config.toml
positions = "rope"
rope_fraction = 1.0
decay_shape = "linear"
Below are experts of layer 6 (counted from 0) of a mixture-of-experts language model. Rows are named router (the router's row for the expert), down (a neuron's output weights, with its number) and show model dimensions 128-191. Each number is 128 + 32 x the weight over its row's rms, rounded and kept within 0 to 255.
Before each expert's rows: "raises" lists some tokens whose logits its average output raises strongly, later layers aside. This comes from a sample of Wikipedia text that the model never trained on.

# expert 6
raises: "s ", "il", "av", "aw", "ass", "os"
router [ 96 107 109 165 142  97 189 116 108 137 109 142 144 161  87 128 153 150  94 146 143 100 122 172 114 172 124  98 149 180  81  79  99 108 109 146 106  90 101  93 155 127  95  88 132 144 148 105 119 117 175 156 179  33 115 141  94 168  84 167 146 121 133  88]
down0 [157 168 169 163  79 143 140 155  85 142  97 133  75 144 101 104 126 151 105 164 130 120 136 194  96 141 164  99  76 133 132 168 162 136 124 156 144 176  58 131 210 131 128  97 144 163 158 119 136 148 165 105  63 144  82 111 207 126 135 127 140 106 129 120]
down1 [132 183 112 111 128  82 148 141 142 140 121 142 135  96 149 145 117  99 148 190 114 100 111 146 100 137  94  94 144 147 143 171 155  84 108  98 169 170 134 154 107 107 152  70 157 177 154 124 162 113 125  63 124 143 176  77 123 121  92 161 147 118 192 123]
down2 [109 109 123  84 113  40 101 113 136 121 135 144 122 134 107 104  75 155 154 164 141 156 142 154 178 179  69  64 138 118 199 142 140 125 200 149 164 192  92 132 160 112 172 142 113 143  99 160 159 167 162 150 108 131  70 188 110 106 166 153 145 123 135 122]
down3 [168 129 107 131 130 125 129 178 113 164  76 132  72 121 127  82 166 116 172 121 109  74  90 130 135 134 167 102  76 166 112  99 137 156 115 113 135 117  99 128 107 102 101 155 100 118 150 134 137  97 113 156 112  88 159 152 169  86  92 108 120 206 157 139]
down4 [139 122 148 129 126 126 109 147 163 152 132 124 173 143  82  45 131 123 169  95 149 111 146 150 108 134 102 157  90 124 125 130 151  84 120  92 164 108 192 115 129 111  98 137 105 127 151 121 126 154 146 168  92 126 102 113 116 118 127  93  79 106 129  98]
down5 [126 112 118 109 125 139 121  75 184 147 159  97  92 158 110 111  66 174 136 185 139 153  96 146 127 133 127  98 103 112 118 163 112 115 110 100 110 100  96 138 125  96 157 131 139 145 107 180 127 134 116  93 111 107 119 181 177  92 127 131 111 154 170 100]
down6 [129 136 152 100 135 128 140 166 122 147 127  97 164  84  36  98  99 127 102 142 125 122  80 101 115 158 129  69 162 129 177 116  79 178 177 112  46 136 112 162 126 149 119 131  85 155 113  97  99 117  90 195 174  77 136 104 147 130  97 172  82 118 193 122]
down7 [107 163 200 145 168 153 116 118 108 160  66 175  92 150 134 180 103 172 135 135 135 148 130 119 138 108 107 181 148 155  78 124 130 102 107 101 138 129 103  85  65 138 171 143 206 170 140  60 161 174 104 174 116 118 107 154 172 159  94 147 142 108  90 133]
down8 [112  68 133 108 101  92 119 112 149  94 135 157 129 154 133 160 165 140 128 132 121 147 154 112  78  88 171 148  78 138 101 140 129 136 126 101 139 124  82 170 164 147  81 140 166 127 105  96 107 103  41  87 102  80  99 167 129 144 112 152 174 143 102 102]
down9 [115 111  86 121 175 177 152 126 206 142 210 170 138 150 105 124 148 146 154 105 134 114 104 123 106 112 108 186 170 133  77 106 110 181  67 126 149 126 125 106 121 107  91 142 176 126  93 103 152 124 183 182 147 123 133 150  74 136 140 152  92 167 103 145]
down10 [186 138 112  80 111 154 163 105 169 115  91 130 107 172  81 145 102  63 136 131 116 124 136 108 106 118 166 120 114 175 131 180 155  84 108 189 103 120 133 164 156 116 117 164 180 146 116 129 133 121 109 115 171 140 113 120 110 124 131 136 102 151 156 131]
down11 [144 143  78 115 116  91  57  99 187  63 127 129 114 151 111 129  91 118 154 132 114 131 118 139 105  43 108 156  91 111 170 152 186  88 174  99 152  82 106 165 123 168 156 181 162 135 133 129 155 133 175 105 174 118 143 147  61 161 115  96  88 179 181 100]
down12 [105 150 190 154  94 148 231 116 152 140 102 118 107 123 145 151  86 151  80 153 132 182  83 146 137 180 138 160  81 105 155 129 126 139 152 118  96 142 127  90 126 135  89 110  99 123 116 141 127  85 139 134  90 111  87 110 111 110 155 125 135 125 159  99]
down13 [172 139 122 142  83  79 117 137  97 154  84 148 134  83 183  98 131 127 118  94 171 111 159 154 153 101  99 143 159 156 129 127 126  98 144 164  73 121 153 100 149 123 160 132 134 146 135 115 107 104 107 147 149  72 130 122 104 131 155  98 134 175 173 127]
down14 [109 137 121  77 149 131 119 163 185 158  80 158 117 132 145 125 128 119 113 135 117 152 138 156 111  99 168 163 112 174  85 115 134 101 197  96  99 212 160 145 106 142 208 193  84  52 110 169 126 192  99 109 150 146  95 170 155  69 103 138 108 103 142 149]
down15 [ 96 103 128 112 204 114 131 162  94 126  83 116  79 153  84 140 184  90 116 126 126 137 144  98 101 174 153 104 140 126  93 165  99  96 177 109 190 103 118 154 146  99  91 127  99 148 190 113 137  98 130 136 142 114 116 160 112 198 122  65 206 149 145 104]
down16 [152 137 162 115 142  77 100 117 125 109 121  99 119 129 119  83 125 110 149 115 147 177 174 167 149  94 128 176  80 113 122 180 133 162 159 203 122 127  77 119 136 164 109 136 128 118 132  75 155  76 112  83 147 143 121 188 158 148 131 172 162 167 173 130]
down17 [164 153  74 104  99 123 156 148 128 127  67 175 151 186 137 159 117  89 125 113 133 127 123 102 127 139 172 150 135 116 133 159 136 139 126  55 126 102 194 151 149 109 107 133 185 111 133 154 170 137  93 113  79  77  98 106  74 139 164 133 156 105 135 177]
down18 [117 129 154 162 162  73 146 124 108 134 141 141 106  88 161  89 132 103 145 135 158 179  95 136 108 159  65 146 120 131 117 105  73 168  93 216 111  93  68 106  91 118 150 114 113 150 161 127  84 150  83 193 134 122 143  92  97 232 162 164 122 175 119 155]
down19 [204 105 156 158 127  64  93 171 135 159 125 140 140 109 126  80 109  92 116 135  95 147 169 135 129 158 125 107 193 134 123 102 160  97 128 102 151 191 122 153 204 186 107 118 124  99 164 204  66 167 163 148 115  83 122 133 144  76 103 111  92 157 132 102]
down20 [105 137 140  92 195 116 148 145 120  78 189 131 121 183 101 123 158 113 130 146 156  94 172 117 190 158 161 179 181 122 144 137 124 141 135 134  75  92 194 120 120 178 119 126 126 135  56 142 114 143  91  72 129  80  88 121 163  77 132 190 157 124 133 132]
down21 [155 151  80 144 194 138  94 154 134  92  83 147 178 113 160 109 101 144 150 111 112  69 179 204 127 131 165 125 103 165 155 103 155  74 114  82 153 153 137 155  93 149 102 122 130 108 164 118 144 110  89 138  74 165 174 106  93  99 102 158 161 130  97 146]
down22 [ 85 169 118 174 123 141 119 169 119 146 124 120 138 156 121 169 109 136 133 194 110 133 227 124 107 152 107 142 133 196 122 179 106 124 131  89 159 107 172 114 104 189  95 135 126 135 107  89  81 155 114 134  70 150 154  76 140 113 131  99  91 148 118 159]
down23 [195  63 118 104 149 147 104  99 142 173  87 152 101 106 131 157 132 114 103 129  45 138 164 113 113  85 128 129 139 149 108  40 101 115  67 139 175  78 106  62 189 102 105 116 142 123 133 174 110  86 162 146 128 118 117 165 127  85 160 137 174 109 129 174]
down24 [111  87 108 121  91 140 185 153 109 136 178 125 174 133  89 173 111 155  80 124 133 177 102 111 157 100 124 187 126 136 130  70 131 123 110 155 115  83 127 111 116  71 115 156 101  96 140 150  83 104 129 104  44 158 134 119 106 152 111 124 180 139 174 155]
down25 [113 104 107 154 121 102 140 126  98 103 158 138 136 101 142  80 135 216 127 151 159 132  80 110 111  68 179 185 169 144 103  84  74 108 145 108 126 128 150 149  79 130  80 110 106 124 106 130  94  68 124 167 186  79 148 168 121 121 152 133 118  40  84  53]
down26 [108 106 129 169 188 208 172 129 109 131  98  88 125 138 119 145 141  78 157 135 155 108 106 103 183 156 166 135 126 136 137  95  73  79 156 141 191 146 126 125 103 135 119 193 128 136 137 144  92  95 111 101 163  83 169 214 139  81 150 125  86 123 127 186]
down27 [108  96 173  84 155 117  74 161 142  83 142 142 111 117 129  84 108 158 186 181 122 109  71 155 135 145 184 145 143 118 217 150 164  99 128 168 120 161  96 136 154  97  79 100 104 119 100  89 125 171 122  86 104 114 152 133 111 134 108 148 190 102  63  79]
down28 [ 89 138 202 166 139 125 135  98 133 108 138  77 113 206 134 207 100 126 133  99  95 146  60  77  58 189 117 107  76 125 115 114 174  75 140 115 158 160  77 111 121 159  98 111  85 111 108 138  87 101 140 169 152 127  91 128 146 137  84 111 106 141 205 161]
down29 [114  69 130 138 105 189  74 194 141 103 119 121  83  87  86 136 129  78 162 110  93  87 163 108 131 132 116 107 149 132  93 146  70 136 114 124 124 154 120  54 104 139 116 188  99 121 153 171 152 126  56 153 115 129  42 132  98 165 136 111 159 151 111 155]
down30 [165 179 112 150  88 101 155  82  94 110 156  82 116 146  74 107 130 169 182 128 125 151 167 132 117 103 159 120 164 178 174 101 131 157 146 136 155  84 148 109 115 137 178 137 162 153 128 134  97 120  96 147 128 110 107 118 149 102 104 158 133 152 104  68]
down31 [107 149 163 104 131 108 142 104 131  90 149  79  95 141 122 140 118 151 162 160  99 109 124 111  80 146 117  78 115 179 125 107 141  96 153 144 131 198 184 120 139 224 152  92 132 155 150 127 117 113  96 126 159 163 121 161 136 129 128 142 130  81  90 222]
down32 [121 129 115 165 104 150 158  67 112 123 137 131 105  75 211 143 164 118 135 111 125 126 103  54 144  81 169 138 151 171 123 147 129 123 117 147 189 167 127 142 109 110 136 129 141 138 123 147 194 133 117 129 121 152 134 131 175 155  99  89 127  76 152 109]
down33 [149  99 144 136 127 115 112 121 123 116 109 183 147 183 123 127 132 187 136 118  59 115  99 142 107 115 161 115 196 117 147 157 167 105 151 142 126 127 153 208 113 127 137 188 136 107  92 120 154 146 113 172 120 114 152 159 112 159  96 149 140 160 194 124]
down34 [107 121  75  98  74 135 105 214 142 144 203 147 103 174 137 123 149  87 156 121 185 116 105  97 134 170  98 147 129 142  29  81 175 165 116 139 133 158  93 110 135 136 131 144  58 109 112 154 149 158 137 165 102 167  83 107 130 153 127 109 121 134  99  69]
down35 [155 155 130 123 134 155 170 129 149 166 127  85 132 192 129 183 103 124 103  70  83  72  74  84 126 142  70 164 118 118 117 129 115 113 108 109 112 121 104 165 157 118 118  96 131 134 113 161 142 123 130 111  95 141  92 178  89  97  97 126  94 127 137 117]
down36 [113 136 162 135 130 123 112 135 125 164 137  45  71  97 105 172 113 138 138 114 118 179 143 114 135 120 139 100 108 187 103 136  89 168 173 147 127 101  97 132 134 147 112 161  83 135 143 197 162 125 161 140  96  82 109 126 117 207 153 112 116 116 153  80]
down37 [141  90 105 102 159 153 167 107 176 166  77 201 108 101 197 150 132 117  86 101 119 149 141  92 168 126 101  72 151  99 107 144  97 151  98 153 137 152 107 152 100  95 158 139  75 110 147 192 173 134 144 110 101 103 117 171  94 141  97  82 141 106 141 143]
down38 [150 133 118 135 211  91 107 106 167 144 181 102 103 125  41 117 125 107 124 201 160 144 130 120 135 166 147  92 160 106  56 141  78 163 129 142 120 168  71 115  75 130 114 119 205  90 117 120  96 132 171  77 135 101 149 135 137 111 121 101 115 136 102 138]
down39 [ 91 127 157 126 137  69 120 123  96 141 136 139  85  91 180 163 158 132  59 136 154 163 192 112 115 204 154  86 103 106 166 101 125 133 135 122  91 123 145 105 134 125 100 128  96 152 148 129 101 218 155  94 113  80 131 113 121 215 112 146 134 148  73 153]
down40 [156 112 109  66 160  98 110 126 150 121 137  98 134  88  46 154 185 133 159  99 192 110 122 127  72 154 162  58 205 105  70  90 134 120 137  73 135 157 148 109 107 144 136  95 103 142  89 112 141 149 169 131 128 193 144 111 125 151 118  94 138 120 134 103]
down41 [ 95  99 143 123 112 161 125 123 146 139 153 139 166 129 138 139 198 126  93 125 100 205 149 100 107  96 105 119 107 178 124 150 166  73 190 108 112 111 132 141 109 154 149  83 154 161 126 142 145 116 117  92 110 134 125 176 132 155 147 141 150  46 160 141]
down42 [128  93 102 128  54 181 100 130 126 156 144 130 151 137 157 136 146 122 122  97  95 143  41  76  58  94 152 131 137 149 132 147  82 143  80 118 142 120 147 141 162 115 106 102 110 147 109 141 134 114 173 110 172  93 104 122 177 133 133 194 175  98 152 107]
down43 [ 82 111 104 169  82  89 137 133 160 143 166 156 110 108 100 117 116 128 200 141 129 104 125 121 139  69 158 141 120  91 132 108 111 128  93 148 132  93  83 106  80 109 107 141 116 144 115 143 136  72  95 175 155 151  83 137 127 212 139 128 146 156 116 148]
down44 [178 106  92 153 104 140  94 155 138 128 106 117 133 148 155 127  80 132 115 159 140 180 101 177 169 113  85  95 127 119 172 136 130 107 121 138  62 101  97 131 102  82 118 164 118 143 125 178 136 159 140 126 129 181  54 160 143 200  82 183 142 118 105 142]
down45 [157  90  90 113 110 144 168 113  59  78 106 113 127  86 100 167  59  70 125 111 109 115 116 162 108  79 125 162 145  92 156 102 122 127 100 147 133 133 116 111  57 131 115 147 122 145 187 144  79 169 100 123 159 110 152  92 116 153 120  74 116 104 111 182]
down46 [135  95 105 117 124 129 141 124 148 115 148 169 163 111 139 148 138 106 172 166 121 125 142 133  98 100 169 128 113 127 133  90 106 106 136 146 170 155 143  72 109 173 155 143 101 142 170 165 148 131 119 131 107 102 125 181 103 158 176 105 137 107 161  97]
down47 [131 164 105 121  86 158 167 132  83  91  99 126  99 157  89 213 143 143  43 112 142 108 138 142 130 145  57 114 145  87 154  87 105 114 147 100 174 157 116 167  67 134 114 132 107 187 152 111 152 113 103  93 136 159 109 102 120 152  81 120 157 117 127 134]
down48 [129 131 146 141 152 192 130 129 157  92 120 118  27 124 116 167 164 125 100 102 133 114  72 113 145 152 170 166 154 134 149  97 156 140 180 119 169 100  63 181  77  88 180 101 185 132 115 153  71 142  80 160 189 155  92 109 141 119 134 132 130 174 164 152]
down49 [106 165 133  86 104 151 157 113 147  96 116 108 148 138 143 120 121 166 129 159  85 139 157  99 174 131 129  79 139 105 100 126 129 115 162 139 148 146 153 161  77  81 170 181 129 177  91 169  78  89 205 185 160 129 162 163 199 152 146 116 139 132 127 106]
down50 [ 98 119 186 112 111 105 111 103 133 130  96 195 128 137  99 183 148 154 129 161 168 145 100 144 116  87  97 182  77 129 125 100 122 117 155 118 137 139 145  99 134 109 208 149 150 101 169  66 122 139 132 174 117 196 125 153 152 164 159 160 152 157 151 125]
down51 [143 123 118 143 122  80  68  79 125  95 165 117 126 137 118 132 150 110  50 148 165 143 165 132 127  79 101  97 175 171 161 123 143 112 149  89 196 141  90 154  82 127 101 188 117 172 135 107 158 116  55 153  90 116 106 105 141 138 149 112 128 143 105 180]
down52 [157 117  86 114 164 149 125  92 162 156 110  77 107 115 117 116 140 170 179 147 113  97 107 101 135 171 129  87 121 115 153  87 160  67 161  75 126 159 132 130 117 163 198 137 122 116 101 122 125 116  74  96 115 115 113 121 122 165 137  98 117  99 125 156]
down53 [143 156 175 164 113 156 121 148 181 119 128 114 125 157 138 143 161 135 180 102  86 121 184 140  63 102 112 158 107 161  85  27 109 114 113 167  93 110 150 145 130  64 139 138  87 147 148 109 132 174 194 134 143  37  85  92 100 128 113 157 149 123  78 183]
down54 [139 135 191  99 102 149 114 167 127 150 155 121 148 112  89 123 136 115 116 164  47  62 168  99  93 203 194 141 129 166 126  93 127  82 150 203  69 101 134 151  42 148 135 112 142 124 115 107  93 115 142 123 109 112 137 143 101 158 207  45 101 146 107  66]
down55 [113 146 143 150 121 107 141 118 178 132 128 110 166 163  95 159 171 162 103 153 102 150 194 100 134 115  90 109 121 206 121 115 108 144 148 125 124 129 110 129 167 104 165 129 182  64 114 146 141  93 159 116 117  82 144  70 145 153  95 181 111 118 123 142]
down56 [114 123 186  94 109 156 149 117 132 161 122 123 123 126 155 126 157  60  95 200 125 105 156 124 138 170 124 122 121 114 192 145 125  99 164  88 169 164 114 114 112  97 132 144 166 144 125 138 151 137 160 156 141 136 163  92 143 171 159 112 155 188 109 103]
down57 [ 86 106 165 135 145 102  88 208 110 126  77 145 135  66 100 160 186 114 128 130 137  78 110  93 170 143 157 119 134 157 104  91 118  89 155 135 106 141  78 125 140  65 133 139 114 113  79 134  77  88 220 149 143 209  74  92 140  88 112 126 153 134 106 137]
down58 [124 148 114 110 126 104 144 111 111 148 103 170 127 123  97 121 112 160 168 156 133 117 171 119  61  41 149  93 155 128 126 135 157  90 127 123 107 121 154  97 110 106 160 100 126 105  94 108  91  76 131 169 194 151 181 118 134 136 144 115 157 112 106 133]
down59 [192 107 121 131 172 161  88 148 149 124 135  98 121 179  89  69 108 140  95 145 124 144 105 166 175  87  70 105  94 211 115 113 126  75 220 101 165 150 153 144 114  74 111  63 131  44  63 156 155 104 110 181 132 132 121 153 144 146 122 115 120 125 114 163]
down60 [130 124 102  90 189 113  92  84 114 118 121 109  41 109 173 120 143 130 163 132 159 162  94 153 103 147 147 140 112 101 157 125 149 142 149 157 142 116 121 149 153  74 135 124 124  98 163 104 131 114 157 110 150 133 153 117 128 141 111 142 103  98 134 112]
down61 [ 90 119 124 113 140  90 145 148 149 174 131 176 155  63 147 218 230 108 145 150 114 110 175  89 145 120 166 152 127 122 127 184  68 147 119 181 102  97 135 107 143 197  96 134  76  77 150 183 172 158 168 141 124  88 118 160  95 182 159  78 181 137 110 161]
down62 [111 156 173 150 117 156 159 131 100  88 122  85 121 124 126 105  94 137  79 168  70  68  98 104  96 103  85 176  93 137 110 102 109 108 101 169 134  98 163 171 113 143 108 193 152 115  82  65 195 114 138  77 176 124 190 147 144 132 128 134  84 141  95 139]
down63 [133  71 123 179 166 158 134 154 159 159 110  64 196 138 168 108 155  57 130 135 133 131  50 120 137 148 132  99 109 145 147 154 111 154 167  60 184 131 165 180 152 106 127 160 186  98 125 142  94 161 126 150 103  84 131 159 125 125 147 197 165 109 112 148]
down64 [104 121  99  76  73 162 105 159 106 133 158  62   9 122 104 173 153 173 128 106  83 138 109 143 145 149 177 139 147 135  87 146 128 165 146 155 111 129 102  96 156 149 149 125 115 151  91 102 139 187 147 123 138 144 131  83 104 164 131 154 132 149 124 188]
down65 [160  68 144 135  89  62 139 168 134  93 123 102 112 122 153 130 160 101 177 155  59 109 119 109 124 100 166 115  88 153 149 141 104 138  90 126 121 134 119 132 125 131 154  71 104 153 174  68 117  52  52 203 136 135 129 125  97 144 112 103 116 100 157 146]
down66 [ 93 107 143 138 111  89 160  78 184  77 106 118  70 171 203  73  68 128  59 129 108 115 137 108  97 113  98 158 119 122 142 174 131 127 126  78 147  98 139  90 110 123 161 178 133 166 146 114 136  90 129 150 124 131 200 184 130  99  74  82 150  88 113 157]
down67 [158 122  77 169 141 143 149 160  80 107 142 119 139 198 122 106 164 141  54 222 104  99  61 163 121 106 171 164 109 151  95  81 150  53 118 117 167 107 171 182 105  97 115 129 164  89  81 126  65 176 149 133 145 126  91 182  66 109 109  55 126  94 110 154]
down68 [146 118 168 127 143 164 121 144 189 129 126 134 166  94 167 209  64  78 118 151 141  50 122 172 163 111 169 113  87 104 126 147 107 135 113 150 134 127 134 132 129 129 129 161 110 186 120 113 160  56  67 165 121  78  85 130 181 138 162 147 137 164 111  89]
down69 [123 150 127  94 130 171 136  88 121 144 174 156 175 153  44 111 122  89 164 125  48 131 148 138 113 127 141  97 104 110 150  85 188 122 147 121 131 145 108 203 135 109 161 174 162 173  98 177 183 120  86 169 133 120 164 150 125  91 111  85 184 115 111 136]
down70 [117 138 106 168 150 112 140 137 108 162 131 116 139  49 186 157 134 161 188 133 124 150 155 123 140 158  87 159  99  89 116 115 135  98 139 181 124 129 126  88 130  98 134 180 107 171 164 164 100 177 175 177 110 161 101  73 120  97 112 145 178 134 131 145]
down71 [124 119 163 164 137 136 163 136 163 119 175 115  96 111 112 117 107 164 145 165 111  63 100 148 117 124  93 156  84  86 202 140 160 105 121 173 123  72 154 162 188 168 121 153 162  82 122 108  88 150 129 148 151  92  98 170  87 136 190 150 150 115 156 131]
down72 [114 132  99 179  44 151  86 134 138 147  86 115  78 121 169 133 136 135 164 131 122 119 127  93 160 147 137 105 189 118 155 127 140  75  90 193 154 121 109  96 209 107  89  59 101 149 142 103 108  87 104 125 124  72  59  97 115 114 175 120 205 162  70 136]
down73 [115 131 141 134 101 115  89 111  79 160 144 112 192 105 113 108 165 126 117 131  26 145 181 101 142  96  87 155 175 166 183 173  78 110 161  85 111 129 145 133 173 154 138 118 136 132 154 104 159 116 100 140 128 147 122 132 154 174 135 150 173 129  95 117]
down74 [128 142 151 110 154 141 163  49 161 132 126 121 158 154  59 114 118  98  91  90 147 128 134 109  96 117 139 183 134  94  87 136  80 169  98 127  96  68 181 125 100 127 143 123 183 142  69  86 123  92 141 145 175 131 129 108 146  62 123 106 129  93 107 118]
down75 [152 100 122 107 184 187 129 132 124 162 164 192  58 165 145 188 102 165 143 169 167 107 131 156  88 187 140 154 121 155 166 127 140  65 149 162 115 138  58 152 121 149 181  84 120  98 113 202  19 160 110 167 100 146  87 131  75 149  91 149 102 118 106 108]
down76 [ 99  85 142 133 123 146  95 130 179  82 128 154 115 177  74 120 125 113  97 133 114  82 112 170 147 129 107 116 141 153 148 137 110 121 136 130 144 116 108 107 152 165  76 155 132 108  44 154 122 157 155 192 103 142  91 114 130 112 117 113  77 163  76 167]
down77 [170 154 113 104  94 129 112  77 125 121 106  97  86 108 106  92 127 124 143 214 159 131 174 145 163 118 136 144 166  86 129  85 167 105 112 160  93  87 120 168 111 114 144  72 159 164 110 124 122 131 127 170 121  83 155 119  86 138 154  86  98 167  50 162]
down78 [109 165 118 116 129 106 145 143 133 151 161 154  87 103 118  84  96 158 154  95 166  97 109 105 104  96 204  69 102 112  81 150 151 118 122 143 161 104 113 119 134 111 152  99 142 141 156 111 187 143  74 183 144 111 121 153 114  82 100  91 105 113 139 119]
down79 [ 94 107  83 152 151 115  77 182 136 132 147 117  97 125 122 105  89 132  77 104 146 149 139  67 100 126 113 114 173  82 176 154 126 101 141 132 113 118 124 148  69 147 108 155 133 153 157  95 115 100 178  60 107 135  79 120 150  91 167 107 115 148 121 101]
down80 [140 139 109 127 158 106 104 110 122 151  94 128 104 121 146 140 118 169  80  88 133 137 130  82 125 138  86 121 144 179 162  87 124 171 111 115 102 118 117  89 160 102 134  84 171 121 106 135 151  72 145 131 174 184 168 137 155 136 108  50 124 207 143  97]
down81 [ 98 162 176 196 135 147  96 141 139  91 153  66 113 133 128 120 149 128 144  89 185 155 124 154  99 126  83 150 134 115 155 175  96  57 166 106 168 128 166  92 124 152 138  86 166 178 164 167 115 126 105  90  31 183 122  84  89 131 141 151  79 182  99 108]
down82 [ 99 126 145  98 164 156 147 126  87 143  95 205 106 208 118 139 108  94  97 179 110 120 134 152 111 163 155 157 118 134 145 122 183 146 105 135 110  70  63 175 125 143 163  90 182  85 125  98  81 152 174 122 177 126 148  99 147 187 185 135 145 183 109 154]
down83 [120 186 173 123 107 126 121 154 148 125  54 146  64 111  50 114 116  99 123 128  75 111 121 132 139 122 116 118  73  93  80 102 146 108 132 129 121 115 149 116 123 133  77 124 116 154 153 170  83 143 101 158 129 187 139 134 112 130 105  81  96 188 109 108]
down84 [ 66 140 104  93 105 128 121 108  90 160 123 121 144 137 156 123 134 111 142 155 129 109 180 130  98 129  99 103 154 135  94 110  98 138 133 141 120 136 128 148  99 103 108 189 114 100 151  87 106 107 166 159 105 186 186 178 127 100  93 110 104 106  98  53]
down85 [169 133 146 149 201  74  84 174 170  83 141 125 108 110 135 131 124 113 113 160 148 121 133 139 187 138 129  76 116 119  96 168  83 148  71 147  88 181 125 119 101 100 143 131 116 157 178 117 172  91  93 219 132 110 139 198 178 173 108 140 128  77 108  98]
down86 [144 139  95 122 134 113 159 152 144 147 170 150  95 157  78 164 163  82 128 143 134 115 139 129 124  60 120 140 111 157 131  87 164 164 153 135  80 146 157 152 167 126  61 119 183  86 128 119 165 146 159 120 103 102  88  53  75 130 152 141 132 142 130 117]
down87 [126 138 109 160 123 113 138 108 105 124 129 151 103 135 141 133 111 121 144 110 150 149 136 185 101 136 153 160 161  93  58 145 125 159 161 162 156 143  71 155 187 153 209  81 106 153 186  64 126 173 140 138 144 114 148  92 103 108 161 123 118 137 125  79]
down88 [119  98 140 103 141 149 124 167 108 150 124 142 140 164 121  54  96 119  78 106  95 137  95  84 180 141 185 121 135 101 116 133 161  97 125  95 115 131 135 116 113 166 143 152 126 155  96  86 153 155 133 170 135 186 136  97 125 115 170 101  91 157  94 123]
down89 [137 116  68  98 107 144 106 143 136  94 107 173 125  87 120 113 101 147 173 117 143 133 132  99 100 126 177 170 115  81 148 118 109  88 147 118 154 122 111 167 158 106 120 119  20 101 124 158 175 139 138  98 157  78 118 114 189 125 148 140 196 127  37 103]
down90 [132 156 197 173 115  85 133  73 107 117 111 180 131 132 125  91  74 104 158 118 119  79  90  64 172 163 142  84 174 177 127 145 131 156  88 133  62  69 132 122  92 115 111 144 151 148 146 170  71 140 140 124 155  94 122 146 100 144 164  33 137 132 133 180]
down91 [118 215 133 164 121 155 166 105 147 139 107  68 124  91 122  97 146 126 119 152  15 111 126 100 165 127 106 113 167 147 136 151 180  72 141 116 114 176 153 127 109  79 109 164 141  99 121 133  87 150 120 122 142 133 110  84 153 127 124 116  77 143 108 168]
down92 [ 84 105 150 112 119 175 175  96 103 171 106 122 121 101 109 109  76 184 145 129  73 179 104 109 123 143 137 143 127  88 182 137 122 119  91  96 116 175 173 121 158 124  90  93 114 169 116 138 125 152 161  82 180  61  98  93 134 158  99 114 144 123 153 122]
down93 [119 158  85  88 173 177 177 120 139 132 105  85 144 192 131  93 165 117 153 114 121 106 130 101 154 107 144 160 109 143  64 118 190 109 111 128 141 120 131 127  93  55 163 120  41 130  59 143 125 169  75 123 137 132 155 180 151 107 103 170 127 129 125 139]
down94 [ 68 117 113 152 167 126 164 125 139 136 116 115 129 143 110  99 122 155 116  76 130 108 139 135 167  76 134 150 137 110 137 133 138 101 129  98 146 187 149 134 119 153 125 130  85 149 103 104  81 148 175 160 123 172 138 107 165 153 123 141 106  70 150 146]
down95 [151 131 144 144 183 149 171 151 137 149  84 102  95 133  81 104 126 125 194 130 171  66 126 127  80 108 135 138 195 131 160 158  98 167 167 136  57 112 117 148  83 106 121 127 170 154 130 124 116 144  96 115 168 185 176 127 148 141 127  99 122 162 171 119]
down96 [143 104 180 133  66  94  85 114 128  83 145  99  92 121 164 189 187 149 156 103  79 147 130 136 138 103 119 127 162 114 169 160 157 136 167  78  87 127 128 104 156  75 152 178 173  97 158 137 144 178 136 115  98 126  98 130  78 141  97 174 154 128 165 155]
down97 [164 115 165 146 154 179 154 108 109 154  88 113  81 122 173 113 123 152 110 122 122 101 206 124  95 153 108 180 159 125 113 108 152  79 104 167 103 102 164 166 163 121  82 120 107  79 129  78  56 128 131 106 117 127 124 202 173 132 114 155 168 127 129 137]
down98 [109 132 155  94 164 212 130 113 147 114 101 149 145 128 136 156 152  69  89 149 108 125 124 116  62  53 116 116 101  94 108 147 117 143  98 135 123 100 135 127  77 174 143  68 139  89  99 194 100 166  92 133 137  76 163 126  62 188  94 145 177 183 200 147]
down99 [124 126  81  87  97 133  98 179 136  87  49 124 123 161 123 160 136  65 117 106 203 140 107 154 148 113 131  53 125  79 151 139 183 156  49 157 132 143 123  93 150 157 157 135 175 115 139 169 175 105 153 112 124 130  76 142 111 140 114 108 106 147 118 164]
down100 [123 109 130 110 129 117 131 123 131 163 169 170 156 124 152 143 126 156 156 109 147 112 104 125  92  88 149 142 112 153 146 143  51 135  87 156 132 133 207 104  68 128 188 125 134 159 170  93 131 128 113 112 121 119 107 150 114 157 131 185 136 162 182  85]
down101 [160 148 104 105 109  55  75 122 155  72 133  99 206 160 156  99 100 215  97 124 173 151 101 121 120 151 117  99 125 185 125  95 104 113  70 155 108 136 150 133 146 145 163 159 121 104 111 167  93 122  60 114 126 121  76  86 134 148 149 111  69 195 151 110]
down102 [ 86 110 175 140 159 159 131 126  83 151 113 112 123  80 107 166 109 109 137 143 123 198 119 158 110 131 164 116 117 106 159 141 149 129 105 121  65 116 141 145 138 118 109 194  70 119 121 128 175 109 140 153 169 137 148 127  83 146 115 143  72  98 152 186]
down103 [211 149 113 137 157 150  55 134 153  89 118 105  75 170 159 103 120 108 167 138 175 145 165 116 210 240 110 179 118 139  71 135 151 142 143 105 147 115 140 165  99 137 144  31  80  69 204 125 230 179 115 150 122 122 130 102 116 121 144  81 142 136 124 190]
down104 [101 126 119 156 135  85 124 145 122 148 152  92 110  95 191  99 126 120 122 134 124 148 127 154 105  85 108 104  67  53 111 120 128 123 118  69 138  70 119  59 140  95 177 179 111 156 119 156 159 135 114 136  65 139 120 131 106 141 202 128 111 113  72 155]
down105 [185 112 129 141 131 112 134 166 147 152 122 101 112 105 162 189 160  47 141 129 227  82 149 136 175 131  72 169 122  72 110 107 139 151 119 131 118  82 158 149 128  98  80 159 115 113 115 141 166 146 141 130 102 119 124 117 134 109 108 168  83 127 106 136]
down106 [122 118 116 128  86 112 138  55 139 126 109  72 111  96 117  88 114 141  98 109 140 181 176 139 117 136 202  63 142 127 137 142 125 197  88 149 150 122  94 144 137 101  93  56 120  75 174 156 113  93 158 176 109 101 177 163 159 169 137 173 136 158 169 166]
down107 [ 88  86 133 114 155 124  77 159 138 151 107  99  40 120 111  82  85 169  82 128 114 130 156 146 137  98 139 201 127 125 115  84 129 114 215  98  98 103 176 116  87 116 153 130 132 122 119 186 125 110 136 117 154 114 144 144 128  28 112 148 126 128 121 161]